python train.py --n_layer=10 --d_model=320 --n_experts=64 --experts_per_token=4 --d_expert=64 --d_shared_expert=0 --activation="polyrelu" --moe_layers=[1, 2, 3, 4, 5, 6, 7, 8, 9] --router_score="softmax" --normalize_top_k=true --routed_scale=2.0 --balance_loss=0.00874 --balance_bias=false --init_std_router=0.0212 --lr_router=0.000372 --vocab_size=8192 --norm="rmsnorm" --norm_eps=1e-06 --tie_embeddings=false --optimizer="muon_variant" --lr=0.0107 --beta1=0.95 --batch_tokens=65536 --seq_len=1024 --train_tokens=293700000 --steps=4482 --dataset="wikipedia_en"
Below are experts of layer 3 (counted from 0) of a mixture-of-experts language model. Rows are named router (the router's row for the expert), up (a neuron's input weights, with its number) and show model dimensions 80-159. Each number is 50 + 12 x the weight over its row's rms, rounded and kept within 0 to 99.
Before each expert's rows: a language model's description of what the expert responds to; "comes after" lists some tokens at least twice as common just before its tokens as in all text. This comes from a sample of Wikipedia text that the model never trained on. Tokens count by the router's weight.

# expert 5
It responds to: Mid-name syllable pieces
comes after: "1", " |", "|", " the", " C", " Gu"
router:60 58 55 49 56 42 38 57 62 46 43 52 72 33 52 62 71 41 63 64 56 78 59 61 69 60 51 61 50 46 44 57 50 42 41 62 62 53 34 54 77 38 36 57 70 44 21 50 58 61 74 57 64 49 53 43 56 54 40 31 54 55 69 55 32 38 40 44 41 51 35 45 53 65 53 59 36 54 32 73
up0:34 54 58 51 59 38 54 38 44 57 57 53 51 34 73 48 43 38 61 32 33 42 49 43 52 55 21 40 37 27 28 68 67 55 42 40 60 46 77 48 61 45 50 46 56 57 32 58 66 41 40 87 32 41 61 42 42 53 45 58 43 60 60 32 44 41 57 55 41 58 66 43 27 65 37 79 46 38 49 57

# expert 44
It responds to: Articles and determiners
comes after: " of", "'", " the", ".", " in", " The"
router:45 66 49 66 48 49 43 60 51 54 39 51 59 33 57 58 53 63 40 58 46 42 68 70 39 37 48 56 55 67 70 47 48 52 58 54 49 73 38 44 48 69 32 58 65 62 47 34 56 53 57 42 26 56 67 39 67 40 43 35 59 39 41 66 45 57 51 46 47 45 45 36 52 72 47 32 56 58 56 63
up0:45 52 49 56 42 56 62 54 51 52 40 64 49 59 35 61 46 34 54 45 58 61 39 65 36 54 52 60 63 55 48 37 26 65 23 33 64 49 31 45 50 57 66 59 20 42 60 42 61 43 54 58 42 55 50 35 62 60 67 51 65 72 21 36 74 65 37 76 32 51 39 48 52 84 57 42 46 42 52 26

# expert 57
It responds to: Punctuation, bullets, iz
comes after: "\n", "|", "iz", " medal", "\"", " Sh"
router:44 63 37 44 51 36 38 58 68 44 72 34 38 70 42 77 58 42 35 29 56 63 61 36 61 58 57 69 71 42 59 36 73 44 61 40 46 27 58 33 34 31 45 37 41 74 25 62 63 77 30 44 35 35 34 53 38 48 57 51 69 58 40 55 52 36 50 34 64 60 57 50 73 62 42 36 20 55 39 51
up0:47 49 31 50 47 49 64 51 72 40 40 40 33 49 48 46 49 47 65 62 32 37 48 57 53 46 54 51 34 41 51 42 79 68 33 49 45 35 62 64 60 47 52 37 62 43 37 64 40 64 24 38 42 54 86 49 48 46 33 47 44 51 62 67 66 53 57 58 49 60 46 26 68 43 50 39 40 42 48 42

# expert 39
It responds to: Determiners before nouns
comes after: " of", " the", " in", "'", " to", " on"
router:53 46 47 44 63 52 53 72 57 73 45 66 53 43 57 74 62 42 47 52 48 44 47 51 32 65 62 51 68 51 63 40 46 40 67 67 53 64 49 56 60 74 39 44 37 60 53 27 39 45 49 55 69 57 57 46 55 30 73 44 38 66 55 48 40 57 33 63 54 52 57 58 58 68 32 40 27 47 52 62
up0:24 54 41 47 72 63 61 52 55 42 22 40 42 55 56 59 37 50 63 23 40 47 70 47 50 43 59 60 69 57 39 46 48 59 57 36 48 51 31 57 53 50 59 42 68 44 31 36 58 78 62 64 44 50 52 51 51 28 49 45 79 48 51 57 51 55 53 63 28 68 53 60 46 55 63 51 46 54 60 57

# expert 35
It responds to: Commas, capitalized name starts
comes after: " R", " |", " Sh", " S", " B", " United"
router:51 60 54 57 27 48 58 51 23 51 34 45 34 50 52 62 57 27 55 56 45 59 52 50 59 46 63 42 76 59 60 64 61 66 69 38 52 43 47 48 49 30 41 35 54 74 57 71 52 46 61 66 46 58 58 34 58 64 61 34 58 73 54 32 51 55 43 53 62 62 72 47 38 40 73 52 52 34 55 58
up0:52 55 41 68 60 50 36 53 24 67 49 43 49 36 64 58 72 35 54 61 50 42 39 38 61 33 39 51 64 72 52 47 53 61 57 37 58 60 34 36 51 48 58 47 55 35 71 76 43 55 41 56 71 39 24 51 47 67 60 61 46 48 57 40 69 46 38 48 59 48 51 60 36 39 57 45 42 53 45 45

# expert 31
It responds to: B-pieces and unit endings
comes after: " B", " b", "b", "0", "5", "B"
router:41 32 37 54 61 52 58 41 38 63 43 47 63 55 48 39 63 50 39 23 29 54 46 31 58 26 48 57 60 43 32 62 48 68 29 30 55 39 55 73 47 32 37 48 54 32 36 31 50 46 33 65 43 48 46 79 62 54 83 45 59 45 69 48 30 67 51 42 49 53 53 43 21 58 61 75 54 57 55 49
up0:57 40 62 53 46 49 39 49 59 70 46 68 77 64 62 69 51 61 57 49 45 50 50 56 25 42 62 53 41 33 60 57 57 59 42 45 47 40 56 40 49 44 35 45 51 62 41 37 50 22 37 55 49 56 46 72 35 30 37 57 42 55 50 38 72 45 60 47 55 69 74 69 55 62 62 40 62 52 42 45

# expert 36
It responds to: Year digits, name pieces
comes after: " ", "–", "ir", " (", "/", "ub"
router:52 42 48 63 49 59 43 46 49 71 54 44 70 28 44 44 34 70 39 49 51 32 53 48 33 57 60 63 66 41 67 39 58 24 43 60 46 61 60 49 54 44 63 52 38 56 77 48 41 47 62 67 36 35 43 64 46 41 50 65 40 45 43 29 60 41 45 38 46 38 52 34 67 43 49 45 43 48 39 37
up0:51 27 54 59 55 33 48 58 65 65 60 29 42 72 45 53 49 60 69 34 53 67 42 20 49 61 65 60 36 31 40 40 51 55 23 61 51 48 40 50 43 71 43 41 46 46 51 57 55 52 71 35 72 68 81 38 53 57 53 65 27 49 79 37 48 58 41 60 59 53 20 28 41 61 48 32 66 51 43 65

# expert 47
It responds to: Digits after 20, LaTeX subscripts
comes after: "0", "2", "9", "|", "u", " in"
router:59 70 70 39 52 65 48 50 57 31 52 34 44 49 41 40 42 46 52 40 47 42 45 64 29 41 49 46 60 55 53 53 48 46 62 69 60 51 48 72 32 32 40 34 59 28 71 56 62 59 33 34 31 27 65 26 50 32 44 24 53 53 45 59 34 47 44 71 62 45 36 48 57 31 49 68 39 71 68 41
up0:59 50 34 54 58 76 65 65 50 55 46 44 31 48 43 56 53 37 43 45 43 57 57 33 57 50 55 37 40 66 60 40 33 64 59 42 46 57 76 44 46 36 45 51 40 39 44 58 44 45 49 46 44 63 63 44 72 50 48 46 55 40 71 36 63 57 65 51 49 41 62 50 24 73 63 64 64 70 60 29

# expert 41
It responds to: Name-final pieces, table digits
comes after: " ", "3", "e", "ra", "w", "r"
router:77 40 48 68 39 53 57 46 57 59 51 54 42 52 67 52 59 52 25 42 30 45 29 43 46 35 51 68 42 59 51 36 53 50 66 70 39 59 48 35 59 29 58 55 32 80 51 33 29 58 46 46 45 73 35 40 51 77 72 44 50 51 48 32 56 67 61 43 57 55 61 49 61 58 68 51 47 42 57 68
up0:48 68 24 48 66 33 52 83 56 72 40 55 73 57 39 42 67 45 39 54 45 59 56 46 50 51 43 67 34 62 67 54 49 57 42 50 47 46 46 44 52 32 48 48 43 49 39 38 47 60 62 35 69 44 48 60 75 57 52 56 40 23 51 37 54 48 20 53 53 69 31 49 41 39 54 59 54 45 39 48

# expert 62
It responds to: Colons and table spaces
comes after: " |", ":", "\n", ";", " /", " Total"
router:51 59 39 49 68 47 75 47 47 51 48 72 50 62 59 61 34 65 50 52 68 63 54 44 48 56 78 32 46 54 37 47 57 41 68 59 62 60 55 37 38 51 53 43 56 45 59 43 48 32 39 43 69 62 48 33 34 63 63 24 48 31 59 52 43 54 42 35 62 59 39 34 35 50 71 45 47 75 50 32
up0:43 42 45 65 66 55 46 29 61 62 34 53 35 67 67 65 48 64 59 45 43 59 37 41 60 55 63 42 58 31 63 53 74 57 51 57 47 25 52 56 31 42 28 65 43 34 58 61 49 48 67 51 61 40 38 51 51 54 50 34 23 20 54 54 55 54 53 56 40 54 75 27 41 71 51 53 62 57 37 64

# expert 54
It responds to: Infobox and list pieces
comes after: " ", "\n", ")", "al", " D", " ("
router:45 49 66 44 32 46 60 55 64 45 32 42 33 57 66 54 62 38 62 65 59 60 30 74 79 55 39 48 41 70 44 67 30 35 51 78 58 57 51 56 55 40 56 51 48 32 58 53 52 53 46 57 31 49 56 27 41 25 44 55 68 60 60 50 60 50 64 54 44 44 47 67 36 59 45 48 38 63 62 46
up0:71 59 39 42 38 48 39 42 33 59 48 22 27 63 60 66 63 42 62 61 34 72 43 35 44 55 60 39 69 54 09 34 45 50 50 66 67 67 37 48 45 53 38 42 61 38 32 63 55 40 54 55 47 34 48 35 32 25 37 79 49 48 78 44 43 58 68 65 56 32 48 29 66 60 42 35 46 74 32 61

# expert 34
It responds to: Articles and determiners
comes after: " of", " E", " in", " with", " the", " for"
router:71 34 38 36 53 54 52 54 35 62 57 72 39 41 51 63 64 66 38 49 65 62 68 51 39 41 50 26 76 58 29 39 33 44 37 51 60 49 51 60 40 49 33 31 38 54 46 50 38 72 68 41 35 59 29 53 50 71 66 68 49 29 33 32 45 54 46 55 55 55 55 53 70 41 29 44 40 57 49 39
up0:62 60 54 47 37 54 44 44 53 68 44 73 54 51 31 52 42 52 47 45 53 43 34 61 56 53 60 45 47 71 42 50 60 74 47 48 30 37 49 56 59 45 51 32 60 52 63 65 38 53 54 22 27 58 35 85 47 42 57 52 46 36 49 57 47 35 48 49 37 35 61 30 73 34 38 48 41 41 52 48

# expert 22
It responds to: Leading digits, 'ell' pieces
comes after: " ", " J", " (", " v", "v", "r"
router:56 37 32 71 32 70 63 30 43 51 66 61 60 42 56 66 53 48 46 55 69 42 23 54 42 26 50 19 59 42 39 19 52 57 61 36 48 38 47 61 49 31 47 47 39 50 39 54 52 46 53 30 52 46 77 30 41 58 27 64 44 61 51 61 43 46 74 50 57 42 58 78 66 38 73 36 35 62 51 47
up0:40 69 48 58 58 60 60 62 49 57 49 47 58 34 55 47 26 55 33 43 40 57 55 61 30 41 41 45 49 42 66 41 55 61 50 48 53 37 68 46 43 66 64 45 48 53 24 51 38 65 63 42 41 63 62 42 50 46 73 77 37 38 55 70 36 40 41 41 57 42 43 67 45 53 49 66 45 53 52 53

# expert 26
It responds to: S-initial pieces, periods
comes after: " S", " |", "S", ",", "-", "|"
router:43 46 52 55 40 43 66 56 30 60 41 60 63 71 47 46 37 31 47 48 53 46 51 49 45 58 71 44 66 44 37 50 44 57 69 46 52 47 46 49 56 44 48 50 76 64 71 72 61 50 55 63 54 36 67 39 57 58 41 58 50 58 54 40 44 35 49 56 38 49 62 44 47 54 49 75 47 47 37 31
up0:35 42 42 37 50 42 45 53 66 53 37 56 46 32 40 29 43 35 34 47 39 41 64 47 30 47 51 51 56 33 55 60 76 40 62 58 49 46 62 65 73 52 62 60 68 63 59 62 25 56 50 52 39 54 31 52 37 50 47 56 47 59 49 56 53 54 54 75 58 52 41 51 83 64 48 44 67 67 32 33

# expert 60
It responds to: Labels, colons, past participles
comes after: "\n", "\"", " Born", ")", " Br", " such"
router:55 68 52 52 50 36 63 35 47 33 65 49 55 67 40 36 59 44 61 71 47 63 46 53 74 37 42 34 45 53 56 55 48 64 34 39 21 31 58 41 57 48 33 67 57 70 46 46 70 51 56 55 51 73 57 65 41 28 62 71 56 57 43 39 34 47 69 39 53 33 43 51 58 40 54 29 70 69 49 15
up9:58 43 46 52 47 81 57 48 71 51 44 61 57 38 53 36 62 57 30 45 44 46 55 52 43 31 35 52 48 56 30 49 46 32 44 44 37 42 49 42 35 44 46 58 71 46 59 58 41 46 71 43 51 38 65 48 62 72 73 38 44 48 35 37 49 53 46 57 50 65 63 46 60 41 47 56 34 31 34 62

# expert 27
It responds to: Name and number pieces
comes after: " ", " New", "le", " Le", "ent", "ro"
router:23 53 43 45 53 71 48 50 32 29 51 63 24 60 58 59 63 39 38 54 34 32 54 60 54 64 67 34 67 48 40 56 48 43 41 56 59 42 62 47 44 50 61 66 46 49 54 34 38 55 69 39 43 47 77 60 63 53 28 50 57 66 45 65 62 55 55 27 51 45 37 44 42 56 39 37 56 72 44 47
up0:24 48 40 43 63 59 43 38 26 50 51 43 56 57 49 74 23 67 41 38 40 58 51 53 67 64 66 48 73 57 70 39 53 61 55 40 71 74 46 37 64 38 67 54 42 48 42 39 85 44 36 48 46 41 53 57 31 57 59 49 28 68 35 47 67 66 52 68 41 62 44 52 41 42 57 51 52 62 37 48

# expert 15
It responds to: Table cell separators
comes after: "\n", "0", "3", "4", "5", "6"
router:34 56 41 44 63 55 33 41 32 40 45 41 55 52 39 66 30 51 69 70 34 49 54 44 40 67 48 66 52 38 58 55 55 55 73 42 35 47 38 53 47 49 69 62 26 65 35 41 67 42 70 71 46 64 49 51 46 60 53 47 44 38 46 31 67 51 48 52 67 42 75 36 62 49 29 28 45 36 48 41
up0:67 56 37 49 02 43 39 42 50 60 74 49 41 57 37 49 39 59 43 38 32 45 50 34 46 42 42 42 54 47 43 49 51 51 48 43 66 88 69 58 78 59 52 39 42 62 41 55 47 27 66 64 34 57 45 58 37 32 50 60 54 61 40 47 61 48 59 56 43 66 46 57 40 58 51 46 60 47 60 35

# expert 55
It responds to: Time and abstract nouns
comes after: " ", "–", " his", "w", " (", " her"
router:45 74 40 53 33 50 39 60 49 58 56 53 54 24 74 50 69 60 36 55 42 55 46 34 50 63 56 38 62 62 62 40 60 39 65 56 36 49 57 53 51 28 80 31 39 32 64 37 47 43 39 44 50 67 55 34 38 32 50 43 44 47 29 26 61 55 66 45 41 44 41 56 54 30 60 48 39 42 48 47
up9:40 66 38 25 61 52 54 59 31 44 55 45 35 45 39 72 56 32 59 82 42 28 78 48 55 70 50 49 53 64 64 44 69 42 53 47 43 48 56 39 42 64 40 44 39 48 66 51 42 41 54 40 46 42 37 50 33 49 63 52 39 54 27 42 56 51 68 23 26 50 47 69 38 53 77 51 65 39 39 49

# expert 9
It responds to: Word pieces, auxiliary verbs
comes after: " |", "k", "it", "ak", "ut", "ch"
router:60 41 50 56 46 54 54 55 46 64 62 43 48 54 58 32 69 42 63 43 31 41 36 52 53 64 66 57 49 50 66 39 42 32 51 57 40 53 72 51 65 57 72 42 68 41 46 74 49 54 44 40 37 43 70 56 69 40 47 60 28 44 57 36 46 54 54 36 44 41 39 64 45 42 14 42 56 48 56 64
up0:48 61 54 47 40 47 50 36 39 56 30 61 62 55 42 44 43 37 52 28 46 53 28 58 63 68 45 64 34 62 56 74 47 29 31 73 39 46 36 32 31 47 62 67 67 48 59 40 52 50 36 43 48 43 44 49 49 27 42 34 62 56 47 45 55 56 61 64 54 74 50 61 59 28 48 45 47 71 45 41

# expert 11
It responds to: Name endings, year digits
comes after: "1", "2", "er", "9", "ie", " Fed"
router:48 50 63 31 48 58 54 57 44 40 36 35 55 51 33 61 38 61 37 47 37 55 71 59 48 61 57 61 43 38 56 56 42 27 20 53 69 61 55 45 56 45 49 64 36 43 67 32 46 55 54 58 34 60 35 43 29 50 25 64 52 52 36 57 39 63 65 35 22 38 53 36 45 41 46 37 46 48 30 36
up0:47 46 37 37 58 26 53 55 63 44 44 64 58 38 70 45 64 45 49 46 67 51 46 57 44 67 44 71 60 52 43 38 48 42 19 39 45 63 43 35 48 44 50 69 42 24 62 31 37 58 42 51 64 69 34 57 42 30 52 60 39 47 64 54 40 47 49 48 57 29 48 66 34 54 36 63 53 66 42 38

# expert 48
It responds to: Decimal points, ad pieces
comes after: ".", "3", "5", "4", "1", "6"
router:57 60 52 60 51 35 60 42 54 33 70 42 49 44 25 44 25 56 68 44 62 47 63 63 30 31 62 58 33 48 56 52 64 57 42 31 36 60 39 39 50 19 50 40 65 44 41 38 34 35 26 50 52 43 63 56 42 66 40 52 55 32 67 67 36 53 81 63 40 63 56 33 55 43 68 46 53 51 54 30
up0:57 47 51 41 62 43 54 41 68 58 33 71 71 47 65 54 19 58 41 55 44 51 64 49 71 44 53 49 59 53 45 79 38 36 30 53 64 43 57 37 63 42 42 56 47 43 34 52 66 33 47 54 59 38 31 47 37 54 40 45 46 34 56 51 76 28 24 69 52 52 66 36 62 62 61 56 54 39 30 55

# expert 8
It responds to: Commas, spaces, P/m pieces
comes after: "|", "9", "0", " P", " p", "P"
router:56 45 39 67 60 32 41 44 64 72 64 61 72 70 62 42 67 39 49 37 37 63 51 52 54 45 71 61 29 54 41 56 55 48 65 42 39 56 26 49 47 46 43 71 46 73 64 53 67 52 68 67 57 43 55 47 57 62 56 37 53 47 76 45 34 33 55 67 47 45 59 74 40 44 42 49 72 53 58 53
up0:70 33 57 63 45 46 43 58 62 62 55 52 64 57 44 57 44 43 56 61 57 47 57 58 38 54 30 48 63 61 50 39 53 35 76 69 36 30 44 34 33 59 54 54 32 66 50 47 40 53 44 57 64 48 58 41 65 68 53 73 48 39 52 52 55 51 55 58 48 46 45 63 49 59 49 18 77 57 64 29

# expert 0
It responds to: Adjectives and adjective endings
comes after: " a", " the", " an", " and", " to", " their"
router:50 43 66 33 28 20 52 45 69 54 45 57 42 33 40 40 50 53 47 51 51 47 50 52 47 49 50 39 42 40 37 33 69 51 32 43 53 32 26 56 54 56 56 39 51 46 66 29 54 50 53 63 45 41 27 44 34 59 45 75 42 56 74 51 35 36 62 61 62 49 56 48 52 44 63 58 43 41 50 43
up0:59 35 68 54 60 65 45 41 67 61 52 37 52 44 57 27 40 42 44 58 30 47 36 56 36 40 46 26 37 42 52 67 19 49 55 29 26 34 70 57 49 47 55 42 77 73 60 47 50 57 38 50 37 58 40 43 49 48 42 48 48 42 59 52 32 49 79 48 59 63 46 61 45 79 39 44 65 64 55 56

# expert 45
It responds to: Digits and t pieces
comes after: " ", " (", "1", "t", "–", " t"
router:47 51 36 36 61 42 45 56 53 42 50 71 35 36 60 37 30 53 66 43 65 44 16 66 58 72 42 54 29 53 54 55 41 65 64 33 48 40 37 39 47 44 59 38 58 33 63 65 64 41 57 36 41 35 46 41 56 41 63 63 56 37 61 32 46 73 41 40 45 64 72 39 61 55 31 68 57 44 45 62
up0:37 71 59 33 41 38 35 55 50 72 33 48 44 41 37 42 59 52 56 65 52 53 42 49 58 70 44 50 40 36 31 52 37 51 39 53 67 48 56 36 60 46 37 40 57 54 47 57 57 36 89 50 39 63 41 47 59 24 56 63 36 43 62 31 47 33 54 46 28 26 63 32 45 50 21 42 59 57 51 36

# expert 21
It responds to: Word-final y and re
comes after: "2", " |", "re", "y", " January", " re"
router:67 66 68 64 73 53 44 48 57 35 50 39 39 56 62 32 43 32 43 44 52 73 40 37 47 63 79 52 77 57 57 45 54 41 64 77 31 69 62 57 60 61 50 60 38 27 58 46 55 46 31 64 66 59 48 55 68 61 47 55 46 37 45 47 54 29 40 32 32 54 57 44 39 61 40 44 50 47 46 55
up0:57 46 40 48 56 48 42 72 51 60 34 36 52 37 59 41 32 59 67 64 62 52 45 48 42 74 47 44 55 51 50 47 26 62 39 68 41 37 70 51 51 48 61 49 51 46 62 48 65 55 67 38 39 59 60 52 35 58 55 45 54 55 31 50 27 49 42 44 42 46 40 45 41 44 32 38 60 59 54 26

# expert 6
It responds to: Table pipes, name capitals
comes after: " M", " ", ")", "M", "R", " C"
router:33 53 45 52 51 56 46 39 71 53 46 45 31 57 43 59 30 78 54 72 43 59 38 34 55 54 58 74 42 48 40 49 49 37 39 65 66 53 54 56 56 36 44 50 50 41 65 64 64 32 52 68 48 48 60 71 51 53 76 41 51 79 54 42 42 37 38 60 49 40 44 43 58 50 55 52 61 57 50 48
up0:54 52 53 62 36 66 53 65 37 74 47 60 49 47 36 39 49 69 57 53 46 54 54 35 69 49 43 55 35 43 51 43 67 68 34 56 52 46 48 63 66 48 50 37 57 35 44 56 58 58 47 68 35 50 37 44 56 65 44 56 41 55 65 60 46 59 47 57 58 54 53 77 67 49 45 43 55 38 49 56

# expert 38
It responds to: Number words, suffix pieces
comes after: "2", " the", " a", "ag", " G", "ul"
router:43 47 71 57 41 38 49 41 54 55 49 29 53 29 41 50 51 43 49 34 61 65 53 47 28 45 43 35 37 32 45 64 42 46 33 38 52 68 40 52 63 52 72 52 49 39 42 43 55 32 19 58 57 33 38 58 61 47 53 42 62 63 50 62 58 56 36 40 65 61 46 35 61 52 53 59 47 48 60 57
up0:37 51 46 34 70 73 52 47 60 49 34 43 48 58 52 55 50 35 31 41 37 52 48 33 48 63 48 35 35 31 52 58 52 57 21 49 50 52 46 42 53 48 60 47 42 73 49 59 60 44 57 49 58 50 50 52 33 39 58 43 55 44 70 75 39 55 54 41 50 12 55 71 41 54 53 55 57 58 58 25

# expert 14
It responds to: Capital letter pieces
comes after: " H", " |", " V", " (", ":", " P"
router:57 64 38 38 32 57 67 61 41 61 59 41 52 42 45 73 28 37 61 65 43 25 40 42 49 43 60 66 46 44 45 51 52 58 48 42 34 45 21 56 59 53 52 42 54 47 37 30 77 45 55 61 50 59 47 44 54 54 36 46 61 59 53 61 38 48 50 59 31 62 57 73 51 60 54 44 57 39 41 54
up0:40 61 74 27 29 50 55 49 54 58 32 45 50 58 35 73 48 51 53 71 48 46 52 47 36 59 53 20 55 54 45 50 41 29 70 54 43 53 46 53 49 62 53 48 46 64 49 49 64 50 67 77 47 76 42 63 42 48 28 52 49 44 33 64 23 72 72 61 49 42 43 55 47 35 54 42 67 50 68 46

# expert 61
It responds to: F-pieces and table numbers
comes after: " F", "1", "0", "-", " f", "f"
router:66 74 54 55 57 63 70 40 40 43 14 69 63 52 63 72 43 49 45 41 35 62 74 44 48 42 34 47 57 52 49 47 51 43 43 44 65 49 42 64 43 46 48 62 54 55 61 37 46 41 30 48 34 46 41 46 54 49 49 37 54 43 45 46 55 41 49 35 42 51 37 63 62 41 33 39 35 47 50 28
up0:77 50 46 52 51 48 43 38 41 53 45 62 56 51 67 45 73 59 55 35 47 58 54 64 74 38 51 59 67 69 43 33 40 54 53 55 49 51 66 35 51 52 59 57 37 39 22 66 47 51 35 63 33 57 57 41 48 38 61 54 36 45 48 46 39 62 68 63 64 54 59 43 57 49 53 59 67 47 56 43

# expert 51
It responds to: Letter c and determiners
comes after: " C", " the", "c", " c", " a", "C"
router:65 49 59 54 46 55 53 48 34 45 43 67 45 45 60 57 70 70 37 49 41 48 59 37 38 58 57 53 53 63 63 49 49 51 57 31 53 66 40 55 45 64 31 36 46 56 42 51 48 40 63 32 54 79 58 49 23 31 62 49 73 74 43 62 40 57 45 47 41 69 36 40 57 47 71 36 57 62 47 52
up0:33 55 28 45 42 56 36 48 46 58 61 45 38 45 81 59 52 61 47 51 46 51 45 54 43 52 38 59 49 50 39 61 45 62 57 39 57 51 44 40 35 45 51 56 58 73 59 53 51 65 51 56 43 58 31 50 25 50 49 49 47 48 54 59 37 67 53 55 59 50 57 49 41 32 42 52 32 60 50 44

# expert 19
It responds to: Spaces before dates
comes after: " |", ",", " in", ":", "|", " January"
router:50 30 61 54 73 53 55 56 62 36 47 57 51 37 67 44 65 52 27 42 55 48 64 45 49 33 68 26 41 28 44 61 46 61 43 38 50 63 54 47 61 62 48 82 55 43 47 61 71 59 42 43 39 59 44 42 45 70 51 50 32 45 54 73 51 41 57 43 43 67 38 58 39 42 52 66 62 78 66 36
up0:51 52 52 65 55 58 74 52 44 36 63 41 37 39 47 45 44 74 71 55 43 49 35 50 53 52 52 67 36 59 58 68 77 49 27 31 55 70 57 45 57 60 25 44 70 67 72 57 67 41 52 57 41 52 48 42 58 59 51 46 66 47 61 65 61 42 52 44 51 46 39 58 33 51 53 44 42 71 51 38

# expert 16
It responds to: Hyphens and dashes
comes after: "-", "–", "0", " (", " \"", "/"
router:52 41 66 65 54 58 54 61 58 36 38 51 76 50 50 36 30 42 40 40 63 35 45 62 38 21 35 63 45 49 67 56 60 64 23 49 56 64 60 44 27 59 58 46 57 67 57 50 37 61 61 39 47 56 36 44 49 68 58 57 73 34 25 62 67 50 62 45 60 78 45 48 29 60 68 29 33 70 76 74
up0:63 37 44 55 51 18 37 36 70 54 41 46 48 34 44 52 80 56 61 45 50 49 48 43 54 64 34 29 35 74 57 29 59 54 63 47 30 38 50 55 41 43 42 58 51 49 44 65 76 54 55 56 44 31 39 49 37 46 55 42 67 53 32 41 55 40 55 56 51 40 57 31 42 63 57 51 54 53 59 67